config = dict(
    experts_per_token=2,
    balance_bias=True,
    router_cosine_scale=20.0,
    init_std_router=0.0117,
    norm='rmsnorm',
    tie_word_embeddings=True,
    train_tokens=413600000,
)
Below are experts of layer 6 (counted from 0) of a mixture-of-experts language model. Rows are named router (the router's row for the expert), gate (a neuron's input weights, with its number), up (a neuron's input weights, with its number), down (a neuron's output weights, with its number) and show model dimensions 0-191. Each number is 128 + 24 x the weight over its row's rms, rounded and kept within 0 to 255.
Before each expert's rows: "mostly gets" lists some tokens that are sent to it at least half of the time. This comes from a sample of Wikipedia text that the model never trained on.

# expert 38
mostly gets: " aut", " eff", " aud", " Aut", " gre", " Mic"
router [110 126 113 121 172 155  89 119 101 137 157 100 118 127 136 136 150 123 139 118 166 111 110 161 125 164  93 106 132 135 145 129 126 133 115 139 134 109 146 101 136 137  98 154 142 127 106 118 168 147 117 112 157 105  91 120 109 151 131 148 172 180 145  99  85 149 108 107 150 143 127  73  93 130 114  89 128 153 148 130 135 128  89 157 139 145 142 109 105 135 172 147 122 125 138 134 145  95 153 142 124 156 107 148 148 137 129 138 148 124 100 110  84 157  88 116  99 106 156 160 158  96 115 129 165 156 130 156 145 176 170 161 161 157 160 125 140 167 140  82 145 150 154 117 106 103 152 103 129 134 157  84 153 145 111 133 143 134 161 146 105 115 183  97 148 101 155 129  93 112 127 130 126 168 158 125 126 167 137 128  88 133 177 160 130 137 175 124  98 144 111 108]
gate0 [121 126 126 135 109 115 107 139 132 163 131 112 110 139 147 105 124 155 147  91 149 113 153 184 123 105 134 112 132 128  86 156 149 140 145  66 107 127 148 120  96 116 120 125 135 155 105 112 168 126 153 144 138  86 136 159 119 141 142  99 102  99 123 113 159  96 107 120 189 137  75 140  91 128 155 172  85  99 122  98 116  93 104 154 144 146 126 103 148 136 104 132  86 135 122 124 152 133 126 138 140 152 132 121  89  96 108 109 108  93  93 121 111 153 120 108 186 128 141 114 131 170 147 164 117 117 133 130 137  99 142 160  84 138 131 146 126 102 133 105 118 105 155 142 153 131  83 128 151 100 117 119 159 148 161 159 150 102 132 103 142 160 173 145 155 133 143  99 128 122 136 130  91 149 118 160 152 167 109 129  77  99  74 177  94 122 125 144 129 120 134 169]
up0 [134 140  77 126 134 126 105 159 112 148 126 138 118 102  94 149  80 126 142 112 114 146 105 136 138  90 119 117 140 129 142 127 176 135 115 143 110 123 135 104 131 115 168 155 146 115  96 121  99 126 155 155 126  96 159  97 106 124 179 153 149 126 115  62 148 127 168 102 146 153 105 143 166  93 114 120 164 107 140 109  90 118 106 159 103 112 114 128 154 128  79 140 143 163  94 107 132 108 136 111  91 139 143 134 136 128 137  96 118 125 123  86 122 124 103 104 131 116  92 113  86 108 109 131 138 106 153 114 106 140 150 106 109 139 126 145 152 167 142 120 124 154 166 148 133 168 134 130  47 135 103 139 160 129 103  61 158 127 108 107 174  88 141 138 131 158 152 187 105 153 136 117 140 158 150 152 103 145 113 155 126 146 103 104 128 139 118 130 153 109 138  87]
down0 [133 180 102 115 116 159 101 128 110 129 134  99 133  96 116 151 110 136 100 125 117 174 104  77 127 115 100  98 112 102 142  99 127 137 128 129 109  76 134 135 152 137 138 150  92 128 183 100 114 112 169 130 141 134 138 157 126 144 162 163 140 126 150 105 159 145  91  93 147 142 175  94 119 131 113 114  93  84 154 121 125 113 116 136 129 103 108 191 159 194  95 124 122 102 140 142 159 176 109 130 125 135 114 105 138 133 169 133 114 163  99 112  99 167 132 132 109 158  99  94 147 125 130 135 175 148 123 130 112 127 130 144  92 127 159  99 113 109 117  95 131 157 134 102 118 168 161 118 149 145 118 128 146 137 109  95 150 149 164 164 154  95 170 170 111 115 144 104 106 154 106  98 155 136  76 159 155 117 122 142 110 137 147 130 108 135 136 134 145 132 134 111]
gate1 [133 118  67 100 129 150 117 110 131 117 124 124  89 117 147 144  91 142 108  91 106 118 121 155 114  95 159 156 127  98 109 133  95 134 149 152  92 126 128 101  92 105 111 120  93 134 130 159 138 157 158 103 108 181 146 116 144 101 151 155 133 144 105 106 100  97 151 107 126 182 132 123 118 113 130 128  69 123 176 102 136 109  75 109 126  91  96  70 141 101 162 162 124 109 106 142  86 149 123 125  76 122 126 109 128 104 140 106 142  86 126 119 103 125 152 146 122  56  96 131 144 137  97 165 152 157 142 118 134 126 124  92 138 104 135 166 142 118 112 104 129 174 135 141 143 114  95 126  99 129 143 137 164 112 144 111 156 134 140 145 160 121 132 140 134 103  46 163 127 150 139 136 117 159 131 139 124 134 125 152 145 131 146  97 138 117 116 136 104 115 127 106]
up1 [152 146 179 151 113 125 149  86 126 155 131 175 136 143 130 118 153 115 159 146 115  88 125 127 132 159 124 152 105 150 128 125 130 110 136 117 147 110 146 104 140 113 125 128 121  97 132 122 130 120 128 102 157  52  90  94 116 157 103  84 104 104 188 156 144 137 118 153 162 107 140 123 136 141 131 126 175 157 168 168  88 147 171 150 144 133 194 151 157 133 131 130 128  95 163 125 154 100 123 118 146 136 173 137 146 154 115 125 131 138 147 137 158 155  82 123 126 195 170 144 124 131 106 120 139 104  93 152 137 136 124 126 124 147 118  92 141 128 169 114 119  81 100 112 106 105 137 123 132 162  90 119 107 134 106 139 132 150  90 146 143 161 180 144 108 109 177 129 165 101 118  93 134 121 120 171 133 131 146 157 124 139 134 126 140 136 128 135 147 100 138 151]
down1 [129 122 124 139 146 156 162 138 152 105 103 120 151 136 107 132 109 141 118 144 100 104 132 135  89 130 176 147 122 102 138 140 166  94 103 129 130 191 128 124 102  91 127 144 149 141 122 177  80 120 130  61 113  81 101 121 119 120 104  92 138 124 167 165 104 134  93 164 112 118 148 130 106 146 100  80 156 151 118 180 127 119 115 148  86 107 124 145 128  92 101 143 133 142 153 140 118  84 119 116 151 123 129 125 109 163 107 163 113 107 136 119 144 118 108 127 146 135 135 138 108 113 123  70 154 122 119 112 142 157 132 150 152 116 104 129 109 122 138 139 121 107  96 111  93  87 161 120 166  92 127 156 141 126  93 132 126 118 160 105  77 121 170 116 115 112 162 137 163  80 151 118 149 126 100  93 138 171 165 112 132 142 167 119 131 124  87 156 147 139 164 149]
gate2 [154 107 130 168 154 167  87 128  79  96 106 133 167 160 166 174 106 139 120 107 147 116 132 146 164 113 110 146 151 125 103 128 139 137 127 147 158  99 146 104 156 149 107 117 176 130 122 108 136  74 128 125 136  76 132 122 106 138  98 147 120 136 167  93 160 110 113 109 147 108 142 134 117 103 100 140 138 133 115 124 144 133 118 187 115 127 137  94 145 117 130 103 124 148 133 160 114 138 131 125 111 132 147 148 102 106 125 145 103 112 117 113 110 149 142 110 102 124 170 136 157 172 140 133 146 139 142 132 119 141 131 118 171 135 123 120 127 159 159 145 118 141 120  98 157  91 142 125 111  92 149  80 104 105  95  94 145 148 100 113 131  98 107 156 134 137 171 145 117  97 130  74 102 151 173  99 121 124 140 137  66 165  43 117  91 130 112 102 123 122  93 118]
up2 [154 138 151 142 150 122 163 135 129 121 172 113 128 149 133 129 111 138 102 133 130 130 120 106  76 151 139 111  96  93 133 116 121 130 140  99 154 136 122  75  94 110 138 157 133 160 135 154 108 142 117 144 149 151 129 135 153 116  74 134 109 159 157 134 172 126 109 123 146 106 109  68 119 121 149 134  73 143 150 131 106 151 118 116 158 123 169 119 162  97 121 130 137 156 107 101  96 128  95 114 137 127 144  77  71 155 138 150 105 118 146 160 135 113 157 144 136 159  96 170 131 149 172 158 128 108 145 154 147 178 146 139 130 107 121 131 148 152 155 124 139 165 116 106 118 121 119 124  80 122 128 137 104 123  96 139 130 113  95  80 141 118 140 143  90 167 130 125  82 109 110 115 126 166 154 126 158 115 104 200 122 132 118 151 150 162 110 124  90 180 123 164]
down2 [149 135  82 104 125 118 129 103 100 140  96 144 110 150 145 100 103 128 124 127 146 113 102 152 149 114 136 103 133 145 166 125 135 158  87 128 146 121 124 100 123 118 135 129 119 136 153 116 162  99 114 157 122 137 107 127 125 138 121 152 167 114 131 176 160 130 131 211 153  81 117 162 133 149 100 109 134  85 177 130 139 139 107 153 137  85 102 160 163 142 121 117 168 139 124 126 122 145 153 170 141 121 147  82 137 103 101 142 116 149 128 153 133 186 122 141 144 100  92 108  86 163 137 182 142 104 127 167 144 163  98 119 134 142 133  83 127 135 132 122 139 118 101 142 140 161 124 154  97 119 102 127 146 140 118 156 166 114 172 132 125 158 123 160 121 176 148 171 170 107  95 152 150 119 118  97 150 144  95 117 172 152 120 136 128 168 116 129 101 147 138 143]

# expert 31
mostly gets: "| ", " education", "- \"", " development", " training", " operations"
router [111  91 132 119 136 161 104 126 137 107 156 117 152 153 161 103 123 187 132 112 130 111 145 147 125 146 112 143 144  83 142 147 125 150 164 127 128 129 150  65 147 127 116 182 155 165 116 133 113 158 166 120  68 122 152 183 112 150 152 142 174 164 115 132 131 136 133 150 187 148  98  79  82 123 138 117 115 145 173 127 118 134 146 140 174 122 159 130 118 125 101 136 111 140 112 121 126 159  99 170 115 112 141 130 152 120 135 151 123 111 156 139 131 112 136 151 150 127 133 111 132 112  88 117 168 122  73 128  86 157 156 133 130 104 151  46 124 148 144 120 142 122 110 113  97 101 141 104 137 151 153 111 142 126 144 111 142 177 168 129 141 129 149 141 127  78 106 114 132 133 155 118 122 123 120 152 118 134 132 148 123 136 161 155 132 122 122  98 125 164 119  80]
gate0 [109 177 132 120 134  89 136 120 151 129 118 155 146 107 106 151 103 162 135 118 115 155 116 102  81 134 156 144 100 157 145 126 119 133 149 156 176 127 127 127 115 139 149 123  43 166  98 146 117 131 129 125 127 126 126  89 143 135 127 139 127 129 138 103 144 122 155 153 139 136 177 141 167  94 104 116 102 113 124 107  99 168 114 134 164  79 143 123 140 123 145 119 132  93 161 171 120 139 158 114 118 125 151 108 149 168 149  97 116 146 125 104 131 102 122 134 116 122  87 139 139 113 116 147 153 119 111 138 119  85 146 102 126 159 121 116 151 176 167 117  66 117  70 147 102 145 157 119 141 149 151 113 127 122 154 110 142  90 152 152 122 125 146 158 133 141 122 113 156 149 118 101 149 127 158 108 104 165 167 133 130 118 167 131 172 139 174 181 165  94 123 169]
up0 [139 135 150 125 103 102 136 132 149 140  84 133 142 110  81 129 163 100 100 144 144 107 134 169 105 137 145 149 114 148 150 130 129  98 131 102 129 112 165 167  96 120 119 138 111 120 137 146  99 188  97 119 152 151 140  56 141 190 106 111 121  84 150 109 127 138 119 177 183 175 149 135 143 122 120 116 141 114 148 143 117  65 109 104 145 127 113 104 120 121 150 163 122 135 150 139 116 161 122 141 122 133 110 144 111 178 137 154  72 122 159 122 141  95 157  86 176 131 160 134  97 148 110 154 130 131 108 132 140  77 107  94 121 115 130 150 161 139 108 120 117 125 141 123 113 151 142 144 140 131 157 151 142 127 105 116 123 188 142 145 108 128 129 111 151  89 114 124 153  74 126 104 100 150 136 158 103 110 141 112 153 171 149 107 103 115 138 134 121 140  98 137]
down0 [124 149  87 119 145  88 157 131  87  94  87 163 141 119 145 126 114 155 136 117 135 116 115  79 116 139 158 127 142 157 129 102 178 115 140 131 121  96 117 124 149 145 167 121 126 161 142 111 125 160 139 128 105 141 155  82 142 135  99  93 128  79 118 119 111 143 139 115 165 108 131 137 126 106  68 111 178 134 148 142 110 134  91 123 132 114 160 169  87 162  75 162 158 120 144  97 134 129 133  80 129  91 177 127 150 164 161 120 144 166 107 115 159 128  91 144 114 101 194 140 105 121  94 151 158 141 137 126 125 115  89 136 145 126 152 132 139 140 140 155 129 105 112 165 127 167 137 120 128 134 117 141 126 144 137  91 165 126 114 132 136 110 108 154  97  91 119 145 121 159 153 106 118 169 148  94 104 151  95 100  99 131 146 134 144 147 112 158 150 145 148  99]
gate1 [129 133 142 113 126  99 145 114 118 145 100 131 129 117 174  91 105  81 171 108  97  91 120 108  93 110 140 130 118 129 141 158 174 124 166  89 150 125 146 127 134 152 119 138 137 153 174 125 117 131  97 135 138 101 156 137 125 127 116 170  66 130 137 128 139 137  94 124 103 140 114 115 151 116 133 114  93 124  97 128 146 149 114 141 147 127 117 143 149 138 149 106 110 122 163 144 175 104 111 144  85 129 155 122 123 142  99 163  98 143 143 116 129 148 113 128  84  99 139 151 102 122 157  84 155 175 121 137 151 149 130 153 153 152 126 119 129 167 151 139  94 119 153 165 114 121 117 150 116  78 212 141 118 101 146 135 113 192 140 142  78 153 116 133 138 137  83  86 132  72 147 145 116 123 124 127 139 140 120 147  87 158 103 143 132 117 118  96 127 105 124  83]
up1 [127 153 118 112  98 163 134  95 130 104 124 136  86  93 110 106 116 108 138 125 134 149 164 134 103 112 141 154 113 136 131 115 198 111 101 123 119 127 140 124 154 145 124 138 117 131 158 179 102  97 174 134 161 110 159 157 111  89 143 134 112 138 143  96 109 135 117 141 139 147 128 153 105 141 157 117 134 139 114 128 149 104 128 131 150  87 127 132 113 129  91 138 126 103 129 158 192 119 110 125  84 121 155 121  90  91 126 166 125  99 156 136 172 131 140 116  48 114 143 107 126 123 141  87 130 149 120 102 161 155 124 166 146 172 140 107 121 140 148 141 118 110 172 154  98 144 153 130 134 105 203 129  99  85 130 150 133 159 110 180  79 142 111 144 154 140  94 117 147  93 130 142 143 164 110 120 133 128 108 149 109 139 121 128 120  74 148 120 135 114 153 124]
down1 [107 154 133 117 148  89 135  92 118 101  98 188 124 129 109 117 118 113 113 147 166 113 120 137 120 123  99 112 147 143 113 123 117 102 109 126 101 116 144 106 162 164 199 134  99 142 130 133 112 135  72 104 163 145 153 114 162 147  97 134  99 100 130 137  95 117 117 110  88 100 113 152 119 125 127 136 142 116 163 122 122 148 185  78 206 160  99 142 115  86 170 123 156  84 161 112 100 130 166 111 131 115 144 110  90 138 105 112 124 145 134 136 138 109 115 161 115 128 139 117 129 169 146 130 166 131 143 121 148 122 119 143  74 134 116 134 144 139 137 142 159 117 108 151 143 103 139 134  91 157 145 155  91 101 118  64 154 104 131  78 144 117 139 163  90 129 128 119 115 127 138 104 136 117 125 131 110  88 122 111 148 151 111 121 109 170 116 169 115 123 119 139]
gate2 [ 82 165 133 108 113 129 117 140 143 148 114 132  88 136 124 135 147 178 126 107 143  97 106 144 121 156 168 141 180 164 144 143 133 141 171 101 102 135 181 134  76  82 101 141 110 120 127 146 151 124 151 166 168 121 149  78 114 102 164 165 125 110 134 140 171 160 113 143 154 126 101 153 149 114 127 119 150 126 155 123 161 135 103 163  91 133  96 122 136 122 160 147 111 153 157 150 121 146 116 121 128 155 110 126 154 103 141 120 136 136 141 136 119 146 136  96  97 126 155 143 118 155 118 136 119 162  98 115  99 154 103 146 148 126 134 113 164 118 126  99  99 101 170 123 126 105 160 116 133 134 131 130 146 118 160 140 151  87  99  89 115 145 115 125 116 134 149  97  93  77 124 107 143 101 105 110 120  69 131 106  98 125  82 166 128 155 158 146 145  77 136  79]
up2 [162 155 125 132 146  99 115 130 153 147 149 114 123 131 163 156 118 135 159 100 160  98  50 123 134 145 100 140 149 146 120 131 161 105 123 113 119 101 148 122  99 151 100 123  90 136 104 101 135 113 150  94 154 150 126 147 130 107 165 195 122 122 149 119 111 143 115 111 111 129 119 152 121 126 157  90 114 179 118 126 103  93 134 123 138 170 115 145 163 108 168 161 117 177 126  86 136 132 130 125 155 120  99 103 165 160 117 126 154 161 139 132 152 120 112  92  87 126 161 169 134 108  92 109 132 164  72 150 152 168 120 117 130 151 101 166 158  97 127 147 105 160 120 125 132 156 115 115  83 123 168 111 114 121 140 136 131  79 124  92 117 119 152  90 134 119 141 140  81 101 150 144 116 141 123 124 155  85  99 126 171 138 144 129 116 126 104 136 123 119  99 102]
down2 [ 86 123 107 103 159 144 117 139 164 124 124 123 131 153 118 142  85 109 148 133 111 104 116 129 131 139 168 148 144 132 115 108 140 139 106 107 133 121 162 148  96  82 168 128 138  71 127  99 182 112  90 123  96 138 129 114 112 103 150 118  76 191 136 122 154 130 139 130  99 115 150 172  95 135  87 118 120 177  77 120  74 125 146 135 139 182 146 129 107 129 143  92 143 128 139 141 147 110 108 112  96 135 143 121 152  89 164 139 117 114 132 124 118 124 122 115 129 184  91 119 146 148 160 124 129 109 120 165 134  83 129 105 131 125 110 138 164 115 141 151 134 112 173 142 132 107 116 120  93 158 138 138 148 120 164 134 163 102 116 147 131  88 148 105 131 130 110 128 100 106 140 130 164 160 136 117  84 104 101 122 143 160 111 117 128 200  99 126 147 148  88 142]

# expert 16
mostly gets: "ect", " origin", " effect", "olution", " except", " collect"
router [104 134 129  82 157 145 151 116 120 107 150 118 117 153 148 126 135 104 152 136 141  94 110 112 128 142  98 152 126 117 142 155 132 108 137 157 148 108 166  98 135  85 114 140 136 139 123 130 111 152 182  92  93 119 121 156 161 154 140 161 129 144 145 117 135 139 134 120 132 113 139  85 106 107 142 116 124 172 164 146 132 179  82 142 156 129 120  82 129 105 118 127 107 121 127 143 162 119 101 146 144 118 162 146  96  74 126 144 115  93 194 142 125 110 135 128 137 164 133 145 153 114 112 144 116 122  97 154 162 133 176 141 129 153 174  91 113 105 155 152 111 177 138 108  82 136 164  63  88 107 160  91 147 143 157 150 155 100 106 115 119 120 158 105 108 114 111 138 112 108 152 106 136 155 125 124 115 136 180 155 136 132 144 179 130 173 118 132  97 132 125 130]
gate0 [153 164 124 171 146 117 170 140 120 104 174 136 105 106 122 121 155 115 118 158 162 146  77 153 140  95 126 112 112 121 125 139 126  95 139 126  96  92 120 155  76 111  91 118 130 106 137 128  95 119  99  94 127 124 152 121 131 129 130 143 100 130 106 101 113 166  75 112 151 125 121 161 135 105 131 136 153 144 122 133  99 128 119  82 127  91 134  97 146 141 152 112 163 113 152 130 119 106 150 162 144 140 123 190 157 142 146 140 125 102 128 158  97 107 119 104 127  95 125 115 156 137 133 137 122  85 148 145 128 112 197 140 138 131 135 133 147 105  79 117 140 152 150 117 143  96 161 117 141 155 144  69 135 134 119 126 168 162 210 134  98 125 154 132 136 127 142  96  75 100 134 100 114 156 156 118 132 137 150 117 146 125 167 143 183 145 133 106 120 134 135 107]
up0 [149 123 139 106 128 135 138  98 139 104 125 126 103 103 119 126 166 116 134 106 137 124  88 110 132 106 137 142  96 128 103 159 156 164 141 161 126 105  99 110 103 157  85 109  95  96 100 111 144 114 146 112  94 117 127 179 155 134  90 153 124 140  88 167 110 148 102 152 165  92 115 153 123 107 173 144  65 137 102 140  84 125 127  98 157 168 162 141 159  94 133 128 161 122 156  95  82 109 124 147 102  82 143 164 174  94 105 147 158 126 140 146 150 140 105 130 154 137 119 143 109 134  93 164 111 102 135 130 101 112 132 108 111 123 115 134 136  96 123 115 136 158  96 129 152 126 151 114  96 159 156 110 138 160 117 164 140 176 151  95 110 156 180 160 156 111 102 130 112 139 135 142 105 115 131 135 163 127 113 129  90 116 105 136 180 112 102 126 134 150 114 142]
down0 [137 159 164 120  82 122  98 127 112  95 140 123 148 131  83 112 105  83 163 139 168  76  99 112 100  90  92  95 127 136 140 118 126 162  97 132 109  81 156 154 151 143 147 138 163 119 128 158 149 105 113 178 151 121 120  85 122 103 117 146 104  86 111 174 169 139 175 148 142 167 121 128 119 166 149 110 140 109  86 132 128 138  81 124 129  99 122 147 155 164 127 132 160 135 152 138 108 113 159 144 111 169  93 161 144 110 116 133 129 174 111 144 139 128  83 114 111 118 138 137 112 119 102 121 119 117 136 134 111 131 131  88 158 121 166 105 123 141 138 146 161  87 122 157 137  85  99 124 160 137 161 159 126 134 118 119 155 140 118 153 162 160 148 108 163 109 115 117 125  96 102 131 124 101 160 123 111 161 109 127 119 160 121 124 112 129 147 130 121 189 102 138]
gate1 [124 138 134 127 114 136 113 139 131 142 118 120 123 116 136 130 147 149  94 107 158 147 152 134 113 191 146 122 159 114 131 146 112  97 153  85 153 141 132 151 155  90 130 106 161 142 122 128 146 134  88 102 127  66 131 119  93 133 103 119 137 171 119 163 139 122 134 153 123  91 125 149 149 104 110 110 153 128 156 126 107 117 130 147 197 127 138 136  95 118 112 109  92 185 127 153  82 179 108 154 130 157 123 131  90 128 159 106 129 103 153 126 140 131 163 139 178 121 116 141  95  84 139  92 112 147 142 148 114 116 153 115 134 118 105 160 119  96 143 105 152 145 155 124 120  93 147 141 128 110 131 135 160 108 146 118 133  73 149 149 136 103 135 124 118 121 136 158 141 137 181 138 143 119 144 108 151 160  88 111 158 102 108  86  99  75 153 127 140 200  92 148]
up1 [140 163 135 102 130 147 154 127 106 108 128  82 129 113 130  90 133  99  83 116 164 147 194 138 107 153  94 152 118  86 100 156 111  87 117 125 133 137 147 113 178 110  92 115 165 140 142 139 139 102 106 105  90  80 123 126 116 124 130  98 190 161 113 155 110  99 161 148  96 115 137 126 111 112 106 113 108 130 160 134 112  97  91 111 180 132 118 137 146 157 109 107  77 162 113 136  92 139 117 144 130 178  87 123 133  66 127 104 144  88 145 198 132 145 121 135 146 133 113 132 134 111 135 121 113 147 154 119 133 120 126 125 158 115 110 135 138 120 135 120 140 131 138 116 127 119 119 151 109 153 121 106 170 118 166  94 119 114 163 129 117  87 115 105 115 139 133 115 168 124 133 150 124 140 129  94 156 135  99 160 145 101 116 114  85  85 115 126 129 173 141 146]
down1 [109 123 151  65 124 124 147 149  98 153 104 136  94 117 129 156 125 120 159 117 143 132 113 115 109 141 148 121 121 127 117 126 110 116 130 121 158 124 118 129  99 116 130 128 104  97 109 126 104 136 197 136 130 140 129  90 125 102 173 123 141 158 197 176 198 164 108 121 182 149 136 142 142 132 110 102 182 178 117 159 117 113 159 149 103 170 139 142 116 124 133 132 130 120  85 109 116 125 190 138 150 131 123 122 131 162 114 144 103 154 132 101 125 144  73 147 171 132 144 137 110 154 160 156 100 170  99 122 143 130 119 136 117 145 126 141 103 100 118 120 144 105 144 148  96 160  94 145 119 155  97  88 102 100 121 138 118 174 130 127  93 143 133 101 160 105 134  89 111 101 140 131 153 160 127 112 169 100 114 135 123 105 125 174 126 111 130 132 153 117 109 116]
gate2 [109 133 149  97 168 106 151  99 123 150  97  99 121  80 101 104  85  75 121  69 124  74 126 112 140 136 137 114 117 128 115 118 151 136 139 147 126 141 114 142 114 156 149 121  98 120 151 108  99 120 139 170 123 158 103 156  80 137 113 179 139 121 126 151  84 130 139 135 148 142 114 126 146 149 152 156 116 118 127 163 168  92 115 140 119 102 100  86 172 153 160 135 123 123 128  98 126 110 121 118 104 113  85 141 134 102 176 128  93 122 178 159 143 100 140 149 143 138 176 163 125 162 134 118 138 144 130 129 139 122 148 135 129 110 127 119 145 143 131 136 100 145 144 149 100 161  95 142  99  94 134 141 130  71 177 134 102 141 178  89 117 154 130 129 146 148  92 127 120 119 108  84 138 141 137  89  91  91 112 147 137 114 145 115 154 130 134 118 111  77 151 113]
up2 [107 129 144 123 143 148  86 112 120 118  86 149 132 101 116 123  86 104 164 119 119 106 170 105 143 150 133 128  89 134 132 142 162 146 172 134  81 109 122 109 118 127 157 145 114 150 143 112  92 133 130 140  90 111  91 115 104  92 121 162 114 130 173 127  87 120 141 152 172 146 144 119 113 147 152 158  91 114 110 158 176 144 127 130 109 146 119  95 113 138 134 143 106 130 140  80 161 115 145 102  76 156  87 106 145  82 200 149  72 113 164 105 150  88 112 134 126 158 160 122 116 114 123  99 178 144 119 172 138 137 134 144 125  81 128 108 122 156  99 142 118 121 144 136 110 150  79 133 126  89 150 117 101 124 134 155 115 136 163  84 120 148 119 130 141 109 113 129 135 145 113  94 156 135 135 103 122 130 132 113 166 128 126  86 128 134 152 102 119  88 118 140]
down2 [128 128 165 156 184 168 142 129 122  96  69 128 136 112 124  87 114 116 189 141 130 128 152 100 131  90 123 159 129 146  88 155 122 103 106 136 124 178 116 115 128 120 146 126 179 125 127 136 127 118 129 156 160 144 140  96 132 116 103 155 130 104 143 136 101 102 154 129 144 142 116 103 178 141 140 139 111 109 146 131 161 148 119 156 151 104 138 135 162 141 134 113 164 162 102 117  91 101  92 141  82 148 110  98 135 122  93 138 102 145 101  74 157 122 206 114 125 126 119 100 148 113  74 143 135  96 133 128 107 177 119 149  82 139 134 101 150 104 130 118 133 113 115 124 143 130 149 137 129 101 135 160 104 132 116 150 136 132 124  95 134  90 112 105  97 108 140 125 134 104 116 160 141 138 125 112 137  91  83 112 164 150 117 125 139 175 110  99  99  94 134 167]